Weights of a small mixture-of-experts language model, trained from scratch on English Wikipedia: a variant of Adam for the experts.
Below are experts of layer 2 (counted from 0) of a mixture-of-experts language model. Rows are named router (the router's row for the expert) and show model dimensions 0-127. Each number is 128 + 32 x the weight over its row's rms, rounded and kept within 0 to 255. Numbers have three digits each.
After each expert's rows: "raises" lists some tokens whose logits its average output raises strongly, later layers aside. This comes from a sample of Wikipedia text that the model never trained on.

# expert 58
router:130181181098132153125069167119136126096185076174073110093143095104095176172094171164098132103097128118174145134092158109155094117142134162184119165137132144116163093074065179123132150110133118142061139158197105098146097093108077179144137137129152135159163134156122111076157113173106181091130118109096158146112115136108090130151083168094154130214100129103099113103142166090134092064123
raises: " in", ",", " and", " of", "s", ";"

# expert 35
router:125141160066159141131107120177148093082119099149114078085146088118096178147119147149093111085149095178165160133116172132142127069092106160132149155156099147092146094126105174116089195121118150184098068139163107070120103112119091149117154153089179161156139169165089093114176077183116168116150112135099140149101105175081095104143082152113200160141092160095087196096135141111160105104105
raises: " |", ",", "s", ";", "\n ", ":"

# expert 40
router:122125116110120142100071145141094089078169112165095149090146100107106168138098153156058123115128080192151179180134161099158115104143137169126185120138124185080181113138080165122113163101110159152079091135149120108138099131120121142132123166133157129159153143163122077109138089145122148083162086108100166175122068149100119044166086176101155127140085176086109180078093168072152119086130
raises: ")", "o", " and", "."

# expert 123
router:111137158094125119143085159161134131095126109137128108067161081087099190169107138152103114105149097134181148138076167075144143110148148164148137148173107140097143068137131143136068173076134121203100086147153134090137123087111144177116135161137129148152144178148130082082145085150109150069180069108097146160086086156103096107158132142109162134126093177113097233093127167109144095089094
raises: "\n", ",", "-", "/", ".", " ("

# expert 104
router:098153136072171132121093172171085082104161124155099130092159117096129141136092160147114095124103088170156101156115183115145131103149156161202143147154105149110174089104092152103086152097103161185103068111148111056129123110082114171164128188138122145157169184143110111094179109159101149106151082105080153140113111160102124085163113182062148148150094178127144178086157145113166082112085
raises: "e", "du", "ame", "ze", "era"

# expert 113
router:119181117114176131108061182175127109110181100145099093099161123093087131164109145164095100087115100147147112177093166072148099105107122147145176180162144137076173109071090158113117156069101133141106131132159103097165119118105122173149133122129133170159143175152107129084179093154088174107172129090094151181098103138126127100205121141132158190133074167098105162127147134080147116064091
raises: ".", " |", "-", " —", " and", " as"

# expert 122
router:125172135122142124150090202156125106076141116178085104123138122069090172128134184182113124100135124141156113158133141127149121062120109148140144139186108153140126076102118174127123129083099139144062095167172076124135126116087109192135122182153104158150209136169090116080180117143080149124146089077078151131104092139094082076159116138089179163181100156073106143123149147120152085090121
raises: ",", ".", " of", "-", " in", " and"

# expert 68
router:092139150085146130145120177145096103088135127162118074124137105121092184157112167179094098108117115145138121194109168084244107079143131150152166129176096138121143101121119151143098154096105125178095091156143117062123120121134105159150136193098164130176203139147123127126127083145079132066154116094081119130130104181100129102161143188095121143136079151090131177111134157111170120081071
raises: ")", " |", " would", " will", " are", " each"

# expert 33
router:066121147081159152123118140162106108076149081197100097141164128084077148124106172145085118097138122151181144137103163099149103091152135200144162156138093137105166079101092198080112158096097160189103094169139116097105113078093069194140142165096118181145134136167087112114139113124109148114143112096092168150117101152106119088163152142104150148130074158103091155123146160092147079079076
raises: ",", ";", " |", ".", " (", "-"

# expert 84
router:122177116086113157149089158176107091096164068142097075085110088087063181145083135181083136116115127161126165141097162129134093097152117198177127177147118165114162063115071156127107155083130127165121095137145130084144104077126091192161140165129114153162164144170091117104143109142099157123147081123104153149124077152108082063140120175078171147164117151133115130080163147099128102095110
raises: ".", " of", ",", " in", "'", " as"

# expert 18
router:101138139082166146133085134156074123108167143163102127098149075115142170156090188144102092106130086177148148183103180081152111086125106164140174144196118166093136111111063184090111147105106130193100114112148094097110113131067145180124137176148163143171152148129115096111143068136095159078130093113122142139125108160125104096158137174106153167160077149086142172108147136094200077081116
raises: "-", "'", "o", "in", "s", "a"

# expert 8
router:124131153121164150131094174147118088077149087172120138127144117118090175181103178140121151117124098165163159180100180070146100125150165147129168151145130174085147109142097157112101166102111200146099067155165070094135104120070123159147152165151155144158140159178110106107149068140111115130152091077137173166092098151102097116181077170110163124158088215107115143087119159090148092097105
raises: ".", " |", "a", " =", "-", "s"

# expert 48
router:110154147103183130096110151155112126092144114152059116108170077111083154111102140158104093097145134160144135161115178109147140059130120138186128169130116165092150108134093180073140172098141141155106118127146091114135090138080089173130103158105154154143165154176092150103152091163057172101164106084129146184094143141069119063171136133075184149178062146135102146126140188109172101096110
raises: ",", ".", "ec", " of", "er", "sc"

# expert 127
router:060173159110139125106096151146067076122148140130072094090120084108110213146111138132132089113135113177139149202111161106195131081155128143161149144154128170120119121123115148088092154083111156158122076142181078098140107103050122133146116180160126161165158119144118123088154118166106168103171075066109161124121073141105101080168124154097136128166119155121123159070185158090129093121139
raises: ",", ".", "-", "/", " (", "s"

# expert 55
router:096141172105156150124104140172106069094154095166087081102159081116108153156083166175069103108108110147173153167098169102166105085116129168185137162145120151095165104087104152101101173086106153166124113127179095103131114123109096166147122161109160151173160148159101117111174094154067197107154112115096154184124094159090077092150090163079171164162096157103110156081137156090157118109124
raises: "a", "-", "ous", "\n", "ois"

# expert 81
router:102153157086170136122091167167126117074164112188100132095168057116115159118102177135119063092120128151157132153087146110160123077110141158193140198129109170120142100120093141076128188073087145147119105127177093123133124129062078170132126141096113158154158157145091090087135103123089168095173064109117164183135112126116122078162121139094182166132091178090133172108155143108151109108103
raises: " =", " was", " |", "ani", ".", "an"

# expert 14
router:122179169103164124124097162184104112085157124181091109097128065114103148124102163151116104089104128157166119134080157111177102101122139168141130148180143173102137084096059175111138143105122139147107121107169110099160102115112104172165122191136137163165198157187109133097171090167050163118162118124088151170081118165137085090142111122090131166169101165083091149121152167112172071103115
raises: "han", " into", " to"

# expert 16
router:110172149087144145094091166180124110103162086147132081047133111092054203156099156174133089118108125164166176182130195094169092095143146157158120143146125165109129078116148137093115145124106174157094124138185080117169143115078128140138122155112142154160150147158108092085142083171067154103143078091091117124124104173100093100170120166081134132166100155124102171090120167109143109099107
raises: ",", " and", ".", " ("

# expert 90
router:093178157064160148136098125161106112090140112131097078088179131097118185132088179142055101101142119167179113162116145146152142112135128147156140156176076166103152136100093164112063164107163143205083068147141087109175085121125101172126130173111155164170132116138128118118133110156097174142152086113069168143113109160094087103169130177106138148186106158100108158129122127096167079080104
raises: ";", " –", "ll", ",", "\n"

# expert 62
router:136159179123149135128102152150124121089141079204110098104144099094091170139110163137112110114136096146166116140120178096145115130148151178146159155170120178110177105100074179105126145087121130147087097126167095092136099077101079188157141139134165148166168174174122111090130065188113185100137082119064158180124097155115099115168063156104144148165087153100086150123145173092176102104103
raises: "-", "”", ".", " =", "inn"

# expert 7
router:053190188077160154145067145140127112076156096132057101089119076104110143151131175156127139101149124126156140168090163061176126088160131160165142170168113150096178085092122151093097145092112118165123102107149110089148121133114133153175136138139134121166158158174134106085132128184101153102167115115111158118100099180100150104167099224095146191165116137113084138078146138129138102112118
raises: ":", " to", ","

# expert 54
router:109152155089129148117080119160140112081185092172113103113152100101119173130068155141089081099111093152147155160110162100185119114129143153162159163156125143133163093128087171131084145061101155172120083109169090090148097096109113167157133128105152150134123173167131120106134070157126171097159102102112129172078100168111088094165100153092138138141066211104082143097162168059189110113099
raises: "\n ", ".", " with", "-", " while", " from"

# expert 0
router:123146162098145133097089153139135099071131137138073124073157115102101165137100165170081095123141111180169138146147183090160081116139128151187168167118131170097175082107098151115098174073097148187113111137157085091168078090079112185144128148133154163163149132143142125094146099154102173078154064106109171143130118137084113117158102157085175173128132187112107200109151159120164090098132
raises: "e", ".", "es"

# expert 1
router:113161136086153114147058157167103082105125106176096107084156114127124183173086150114070084123118097182174155145092148115142086116148139181127168175143074151096159106122119139100068183106123131169126060141130113104159101128090134173142130159127135174159126171159107085118146119136109179125134066129091165170100072134127082096148131185119150130149079145098122177077141164067170089097123
raises: ",", "a", " |", " and", "an", "-"

# expert 118
router:086158152065125148136118151156094101085165092181088093116149064084109159152104173171109114082140080139158159155091161094162108085136135152176148151186123127125173098112087150107094173098142153156110098111180102084155104119104089166127145146133163136155153164145103122092176062149090156081161096120099150175103111180096085077142107175096143166141072160146107144098147180104150111081115
raises: " |", "d", ",", "n", " (", "."

# expert 5
router:072138146092165123116080160176138109135184074134125066074135111101084170141100165164124101091111082178178120157111133111152111083114116136157188130184093146101166074105102144128082196111120144153117092141140105114134108144120090138153149146139137139121143193201133124082153089156114157130183107130097150161081107145129087128152136167097198173141118180107088200104148142096141133089082
raises: ";", ",", "e", "\n", " |", "\n\n"

# expert 82
router:077137151109181150134117161164149107134145116141104100131160124121072151136094150132125072074106107150136130132119164086173093066167144184140122170172102140083151109110087185106111201091113125151081108113144112099141115079074101161138122149121125191142156141185109111111162113178083194073156126126102153130071092188097113081118082157114171144168082160105127170096120138083180095103131
raises: "\n", ":", " (", " in"

# expert 100
router:119176173106164140140090129154132113098191098181079080088150105129115177158060141154100108097139119128151140148076151114149080100175147167169164153167121159118156094071093151111093157124136134141053114166141086107181106085103104179135138138117164174156133144144113111099183096152100132082131113116061135158105109134100093126178095151123124154151093151100105159134197146046171094091114
raises: " |", "-", "s", " =", "\n\n"

# expert 85
router:099159162084185137132068153140098118108146135166081106116158081095105168160097152151121105091117094157165145127119141086152120112154143174156158156193083152101158110083080187086109164087123118164087091138158082086164093110076128170152121154119137141170141142139088109100150086155103161112126113099080149154099106155080091073184115171112153162170071144113101151091153157073159092087083
raises: " (", "t", ",", "mo", "."

# expert 41
router:097160182083150158128106165125120120112141072153090075106129099114087160152114164170108064074142102144141130138084155135172110129140135137136141143196119150139164048121084161135146129081149143126068109121147102100164122112145111165104089165130097135147206158180091100115152102164067134110137150111083166177092107166096123092166106153126190167144093195135084172096149161115130122082076
raises: ":", "uit", " and", " as", ".", " for"

# expert 19
router:121146138094132137102087142138138103068176059145078101093155104114095172137112134155124119117142065142160155144115161127156109124151131161161130136151112181118150117102069168114089144086123150159088100147177106094155113102127070141161134115114138142172138156146123116093126076139129151087171096101087185128137041171092126056169097142121180182181075179103106146084146130085162081065118
raises: ",", " (", ".", ":", "'", "age"

# expert 76
router:126139145102140139123091153132144128105174123141079116056155122091058174166091156159104092105125077166162125160106151113167091084157129152185136154147108167104159074128108147089077166095111159162088127135148082054179099077087106160150134147115147140179171171137121111097137086157097145078159095118074145161122110155085099106169099132096160154142130126077102190114162181080164103108115
raises: " to", ".", ",", " (", " for", ";"

# expert 42
router:120128179112167147164111133158146117101151133158095100082163088088124124168112179164104081099115111155148131146080156125160083129117148148163131159145105140116139086110094187113075172112080147179101097115178107053177096111124112186133133167131124149202180132156097118069178120170075160107138085120090142143087083142092102085179122163118167158133111172081133154116174141079182126107103
raises: "\n\n", " =", " →", ";", "\n", " is"

# expert 29
router:122179167079176127107108153174090104088157105169087101099122078134082190146101147179085109077127067105160130138128194117159125127152112168182151138177110130093131106133112181143109158109142117155126078138189108044145126129096111154128121133110161133174142150143098130101137103148083164116136117060101149185107118156080132063151128180083158145119107160136129144107167148119204108084095
raises: ".", ",", "'", " in", " –", "f"

# expert 46
router:128163170077139129156065145171124098073163132202078126122168069111114174156072155123098113085106090159153136128083158112153106100133138153196164149162104144103137073113087156089085187116132153182140099121164083094131119080076137155136142141131133183158123172134115123097148119136097153114133091120129154158116084155116116087184118158067165151121088156091111157097162175081152067110107
raises: ".", ";", " |", ","

# expert 101
router:108136173078132142116127155151113104095123110196098109120144094095094162120083184149052094084108078119149137144108139093155128095147130145148168178166110203080132129127114147114104159118140186146074094139141071097138093114096114148128122163108107178177139150168104098119160104169099177100175085086090175134066113152087108091119110125116145121185094155141107140082134174093151060073102
raises: "-", ",", ".", ";", ")", " and"

# expert 105
router:132147181135164130140077189154115124107131104175098103115155104117099205158140173140126120121118135140187146153075175094151109099128149163150155184127085191066136106130135165125135186077118150185123079162164067102143121152092135156149140137133160124204161142159101088141156075149087161110162065115085114141112096161102121075174112155065156125159095178107093129111139168122138116104102
raises: "'", ".", ",", " of", "s", "-"

# expert 117
router:103137129080135140165118126177120111139153148168104101083135084109054158125083143171095074115111109163172128138112147087176110111133107167172180120128126131134178052122078165105117149092128178141117099124170118094133093110118104167163104147124138169141189190160076132108156102111054200117141116106095124204095129129127099100127107135108194136129104192127099158123114164104149093054124
raises: "t", "tt", "n", "b", "r", "ts"

# expert 9
router:111143155115123128165099130154124135072189102148112082087163107096064210129122159149116104108120112178152129131111131106166118093153166168173152149138115154088149072119107197118073194086124159158110081162127132104159090104127117154144109147090136124147168142153116109114120109143100127097182100098073206162133089158089091064162129146104146162146083168090086195121149163097155099086110
raises: ".", ",", " and", "es", "y", "ly"

# expert 70
router:125149122089149143155112160168111111078136098164117138130161078139105177149088148178124074120114117147144124160115148094163118083130128177157180131146124147102146109118037185089072122096088154139133068130161123079125132107126080137144124167151152152155148174153112119084156089145129131109147118095114167163088117151098116064159090148085147155166066182121120158084133175071190057069102
raises: "s", ".", "=", ",", " |"

# expert 57
router:055171150077137114128118147173113086107133101134118097073148131086070224140085133170088102102124082148163146159130152101151132099132132189180163140185089133103129104092113167163079172105145153129098063123124117111140115128102109132152156123128116151154162157168125133114153110171080138111131109104055144172115127183109070093138128147065144124163109149119109165117138188083147065075130
raises: ".", " |", ",", "\n", " (", " and"

# expert 11
router:121154176089141136122103138138104082078154108180108106076155091107112137118086154159108095102126083133153140141123160110186101103122116191141183149158104154103175094109107143106092143076102167187089107132160092057122078077077115136140128173117126170140180137148121095110164097168103158124139109117067162162099081135125116106141141186073162132165098158077126172095134145104163084059078
raises: " |", ";", "-", "^", "\n", "|"

# expert 65
router:121150180064148145109083168148141092086155121161106118131133089094083161132108192174083102099137109160152137141112162108171151124157128138129140150162094159101160081133121171103119117100140132138097105105189133115118121112139119140128124145088096150126156154190107105069152111155118154082164111128076175188059081188113099097178109156110212165197088181131104168093136133092156116119071
raises: "es", "s", "a", "i", " and", " of"

# expert 125
router:091183168053167147145109157152114096107163091177103086127143101092073171124119149165113082094126117136166142132080166124180117072118159129185158155154143151098147111114115160121094155111141157141124121110181126110145113129131091165117125140119106141159149167148097124110142059191089158114166081085095184177101109188130090079165118139054178156176109168119086180128149156112170100101115
raises: ")", "-", ",", ".", " and", " ("

# expert 21
router:110159184094185124157099151124125081081130096176095104064129080096095199171098200129117113110127105133193109154134129110154094090141131145178176164135108154105154097114121141136114139079117125179114108111157054056123110088110114168154108169122164157166157145146124092118137117162086168094112095114073144126135107126083108086160105162105157159125094194120085147092151146118166113065095
raises: ".", " to", "'", " as", " for", ","

# expert 71
router:136172176099186123162048138152111126098121123185092133101148092108098161149110171149102103108116108165154139158115195100194111115154113141145166161142090146093147112117070162098113135077108149188100083101181101097116099113083127193137145157146144155151128116123120110102145072145101180098110100111116126153129135157119095100158101192097163123142065153116115133063174139076201087081128
raises: " and", ",", " (", "a"

# expert 47
router:115183162090152150130085160128122067075157098183111104114123112082111208149119177176093117099135117147161114171114152121183126129159156150157139164165078174095155120114122133109095126085097133192092082155132053106155094104095150151133128155124101170170151125158111098125162121145088142102164085059057171158113088161071104100149132150094133167159120158108116189093127124105160126099101
raises: ".", ",", "-", "/", ")", "\n\n"

# expert 112
router:094173155088139143157117146173128088089173113175086103064146105093094169138112166160078076100088113132142158116124193100184122100115106189181142150143133122107178086122102175120108151111139158177101100111172100090162137109092094167107133151150106157153148156165103086109152102166087208066170103108105137156091094131084112104125130147082143134136079155131083173105135165091176111109100
raises: " in", ",", ".", " and", "-", " was"

# expert 103
router:114154181089188132119107138150145104087133088190098105127120078088094164171108167140130099079120132136155128146107160093140096092132144157166162162181125155111157114083083149101115142107116136148092118140173115091180123104090129211161159192118144176136144141146068069123125074148100154110155116116093137168115121175104066119170099150086160161149108150098111180103146190081136084073088
raises: " |", "\"", "'"

# expert 43
router:107190178079151136137088110173109096083168114156099113101134077106096163145108177145103089099097117131172127147091187101178099095109136160195168140144119125117163121088095161126131171122123161155121101122184103090135108124119121194135118136153140187149137163145134125132197098166066148097155129113102159146120104151092081046163088130067152170133115164112110168129181156114159076090084
raises: " |", ".", " to", " and", "o", ","

# expert 38
router:121159173129158134143116163157100067101128124157081091059120121105064188174093139143130121086089123138149146143098183092171103107111125173194152164119105173133145067116072141085136121074109141162109115135178076103154134115068110139140144179141159184182123138173134125108150139151099179110149039093124119146102098141136087088175121172088176153133091144107133131104141178122151137094115
raises: " of", ",", " |", ")", "-", "."

# expert 83
router:099162170127141140144117166149079101091171110149103095115166087128094194143126156160112122107148099133143130156116137108174135130151125134176139167171095144078154082125116167115103142101160156167128104140174071084138089128084125168133138158089165122182164160163133105117145105196071129067157056117124182139080094176083121088156143174068127187151126178105130164073150145071127129104089
raises: ".", "tt", "ier", " were", " for"

# expert 60
router:091165158085119155127106196173139063078168105149095097113139134129067160135107190175105098085108093135155160135094140109180125098148115172159170134148120130105174103116103149112124148106150145153107138141177082104181120098130075165130120133133136190141175159175112126098140086195061142088193113144106147163057116166109132088161124124105165127161134166089114172117127190099118136102081
raises: "nce", " was", " and", ".", "-", "s"

# expert 13
router:127174152095137127164122184112120131105162091141074089085143087109114147154094162171124152076145083138161118153125179104186074114138144159137158130177091137089169105092069168106096162093113126163089088111187105064177119075135076199155119158148155157187171163159074098125153116134088153111157090103095150147125112114093111121144122158115131197141119147108120160132185148112167122090094
raises: "gu", "ke", "th", "der", ",", "i"

# expert 2
router:113143157090161147133102147188153102120169109166081119072158084112089143138073132145100106128110099127138160151118176071158089098150163163139130138159117169062165136085115148096066147083102148163071119118173128091139121081089095173140118162154151166145132119131124097077142094160122152091147067095063157161134094151106103114159074186095152144168085148103112188091167162076152100098122
raises: "-", "g", " |", ".", " and", ","

# expert 26
router:057142146092150145115100184177123100090123115158086105111151071082080171122103151152113107097130107135129112143103178079176112087118146164162129179144075160110151111086113165095129159090082177152124092132133086092142131127072096148147138159129096150159195184158063109111132104156086180104151099111114168186117127151113096069171112150088167150155094156101112181144131180130153101101091
raises: "s", ",", "ly"

# expert 111
router:128155170094160135147116177178125119121167115153101079113150094091107137138083167173114093071105077167157158130087134124144115074125136132157138165150108145108146041118082133083113143092102159146117126121173110083166104095105089148153100171133147139150165186190077085122131104152078181092160095109082131168110122157113112087144090125116195176149120159125098156093142134101212088117075
raises: " others", " other", ",", " of", "n"

# expert 108
router:103131173062178152130101155137101119097150106191079114131167079064110171124096158137126107114111116135179140164115145104161111072130142158136165173151127129104151125117083175111123192096088125178098089136141084060152078081111125163145129194127147178143157143158102092129126059123097165099169098109071157152097090151113066080172116154126161136130127169110106162124127157115168092094084
raises: ";", "tor", " and", ",", " |", ")"

# expert 96
router:140172156075170146097092179147154118117165101143112112127104101111104140117123182170081077109138096176202151194123152077146113104143111139150167172158088156081175045124103161100096143122128146175104075111175094109144094134117127163119131155098139135140174137158135120101150107173099136116152107116121184159091092135084119116136132186090133192117111197112105157099148175090137105075066
raises: " from", "s", "-", " of", ",", " 1"

# expert 4
router:104181171103198120095071160166135128112139119136072089090135098125097179152112163149128106093099137148137109145105158110163115071165152196160145143176110126082149099084063127077084129080136145142119096140152102086175138086088086182137097135133121176123133140147100165093179112155090152090152101125071168158112113136084087066136124136111168189127114150099113169070174153097153125117099
raises: ".", ",", "\n\n", " in", " (", "r"

# expert 87
router:109179132097130127127060143135112112110159103134070092106142115065066132158100185181122115087130115150135123172111191105165126096109123162168193156164128129120156103125093168118123149108121161152103118120158069065167124103128115163131125128141137188208167155207084097070156092140085168093154105084123133148100113142131098086176123136091173152150089174090127151105131156104144078116099
raises: "'", ",", " in", "do", "up", "g"

# expert 126
router:090190142116184147131094121138127104059148073160093067120128108130102154135102155147096094102124093155147126122112162076146111082133120181182133133149106141111156071103098195123106162103128155156065093135171112054137090084112122193146121180132149158135140170146084102102154108139101127103149103121101173147114097161092107119176086153099165168152096158096089159090144167065142082079097
raises: "es", "\n\n", "est", "ele", "\n", "ene"

# expert 88
router:124204170096160129142117170138154121071175110201128080106130089117077167170081142155121100109147108134164149110109148125140103098169121147160128138174136133104189066127115196119107166087136144200094099105182087088121115107123081149134149122103135115134158192180124094103121100147069189086127112110081156174118109152095114102173111162115163138131117151115103192120136168105129086086089
raises: ",", " and", "–", "-", " (", "er"

# expert 64
router:096138171092164143134132124162149102100185112176068060098170128128072165161078149167112123098117110162139148131077169109173091079159120145174146162185090142075156107059086145128100158105156159130075104169179129104142107105108053158146121126113150145167135168127081095086150124185112141090142100125082136168127112171095090112144088142125136158160129137079114170088154146085128090090135
raises: ",", " and", "'", " |", " in", "."

# expert 95
router:119176148098175142109095121191134104085165072125120085066133088098077183151129151161115096082121109167193140123114133132165121095139151163146186150145099123092185075114091186089092157108134138175100097119152096084133110109117076165139130152170134170133146171180107129105144093143097141119145112152105154174087094170100108109151096148090152178159103147081093168110189130098150091067113
raises: "-", ",", ".", "\n", " (", "\n\n"

# expert 69
router:121168150090176128139100163139134133076144108172121094124181097107114177115128192137085074098127119127191150158106192112164126095113099144148135176183113149116153102101079180118116119089106137202098096108162088112139102142107135149121128185132147134157164135144143099090155079171095180104163095086087148154088137147124092112159111134077143149167104160122066150068138178085201087104107
raises: " |", ".", ";", "/", " of", "able"

# expert 73
router:105170148092150142119079158153093071106131114165122105105150080109076172168116165152115104123102128164177176182100154113145087061118156173148140168129079174093133099107098175108139152059126186127115083131163072095126100139046121133142115158148151160121161169173092123100156110144088162134119075090129152143097099120094068126153136179087164137163087167130097132095147155131173119078117
raises: " of", "-", "a", " in", ".", " and"

# expert 24
router:098176163084192154138098162142133125096131086140085125128150099104110176143079175138113113121108114154141146160088171100174139081153108153136150167130077151106155125103061172093108141101134115186111110126145093064166102094098104193109133190097131185149139125143114092107201123175094156083155098104085165169099106158071074062152098180119173152127119160118116136104135173103148111112126
raises: " of", " /", ".", " (", " with", ";"

# expert 77
router:129155153088148127120075171143105120112146111195073128104130108090111198128109174140110117112141069159159146165132176121168111139153125144144127174141131176092193089100092169064084143092125152202124074125151100129142115117075104147162114150113115140195179189143117090102157108143096149081162103098105172163133082165096125089204123144119147159154120145098091150120132160103141054107106
raises: ",", ".", " and", "s", " (", " in"

# expert 124
router:100157154093181153110076120149111103087162109153093087099189118139116125175116184168061081122124106148137120158094163101174130112143162175173140144138103140104199131098087164099070145100129182163082117116163082097175098097119075153172088181159136173127144151146132110098133114188076141118152120101085169167126104177119116118152110178110174166173127134116112162116196147089133108111133
raises: " =", "\n ", "ort", "\n   ", "\n\n", "t"

# expert 121
router:097141172089140126156102161150163104092159084130079108090166133100071176177104151138086124119129104159128156153123199108172106101147105172130122168176073146117160125086087119089085156094118142157078103159138102101166112084105116202122137168125132128141148114160110142079151126180109125084166108104070139149125119172055106114139135141108167180167126142106139214083168121074166085111108
raises: ",", "-", " and", ".", "s", " |"

# expert 72
router:114154156091137144106064155133102124104149109161083088103128118071057148145067187151108094105128091143139123149130196106181097117115139178168159134132117174089146130111106162079098175128103146156099112154146072065177127084099110185125130139151115184205186156155101070083143122143108148086149099105114164150114071126099107095175129153087177132138080150099124159118148175125122106117121
raises: "ther", "=", "yle", "ue", "uction", " JPL"

# expert 102
router:126141181087166144144078156142156121103140088139088106089171106114095177161072136174118114136134090126141140125124167129157071108139133151156147139161103120080197084078110153088078168104132138166115124140175142075199090093092074177134133158112140137157150149142095097098150086165103141070130100158091166147123112137072081100165104191120172171161103130098088185134172148102162092116093
raises: " in", " to", "-", ",", "/", "."

# expert 49
router:078180146079168171112117139179112113068176077158095126117132108107115173152119159189123112093122113139156134145111162087159086081118140171188151148145099151077174076078067171106091139108123156154107104118167102114153114109097098146141102128137134177157156147143121122078161100140089174075192105116111201177130096143098124101159100141053171169136101166114118168097150149110154120108101
raises: "-", "'", "s", ".", "\n", ","

# expert 79
router:107182148115133156100086145169147098124156114160080118032160098098100179165105150144132090089104121192162145168087207073150075117136167182165150177136114170097159085114098123106088143110120165166096110157147096115184119091090085163147166145118192141159135166173074115131169093149132146134125099106108129150082078145111082133151098177118122176125080143133120155118149150129152114121106
raises: ".", "-", " of", "s", ",", " |"

# expert 31
router:060190176098159127108137129157122094101167099134074095133152108110122141115099152179115093098135090133153121181135175118172124078152134139170178133169093186126124139103104135095075147118129153159116097132134077121147093125096133159132110179108145171171167144137108121125178108160101126107179087067099188178100121183105126104163116174107153183195072141126130140112149155077187086097077
raises: "s", " and", ";", " |", " in"

# expert 94
router:133166177093152151132117132174123097082154098158083083126155089087106179164117169159113078087077104162170138151090165077138113118141132166158163137155114141085136081122082166125114141084127146149102116104169109071181078132088097144154136166118121152156154146196116117079151103178072160108158134096067165196079112151126087086158118159097167138146120154119092129082134149077159109089098
raises: ".", ",", " (", "\n", " in", " and"

# expert 39
router:106154161105129128126086133130143089100145097142068113097173113128075185167089158163094092112140093155144130144141137095156107132141112152173182183121121144120164083124075157107055157117127119202106106148152097093153124089118042178145109158110128143148186177124101121122126116155101145088159099125076177147107088127090135073152101170093131198115119169085145175107153176101130099065108
raises: ".", "'", ",", " and"

# expert 12
router:069147170114154131122086171135118099057136112176120107113145094095094204138101169162096089096154119132171126135113149135172121103149138160176153189135102131139138105108117196116101141096113174164117089125145082107135136111115121165128144153117098168151178175171121136082147078161045139098199101125101165190092086140082126109165140140070166183138101137110086167143143161103128109092083
raises: "l", "h", "ho", "=", "bil", "le"

# expert 50
router:088185165119167144144096166153086112078155095162096114115156103126132160134121216158116118103130087143143118146082161120145119095178140156167143188199078162072153113095116165088090139098138142166094093156138119061187120116107138209134126152131158127129149119139094118101159107185103159127139060115130177171102102157080094096143104167106143173136097152136100171100174153089142117094110
raises: "'", "\n\n", " of", ".", ",", " was"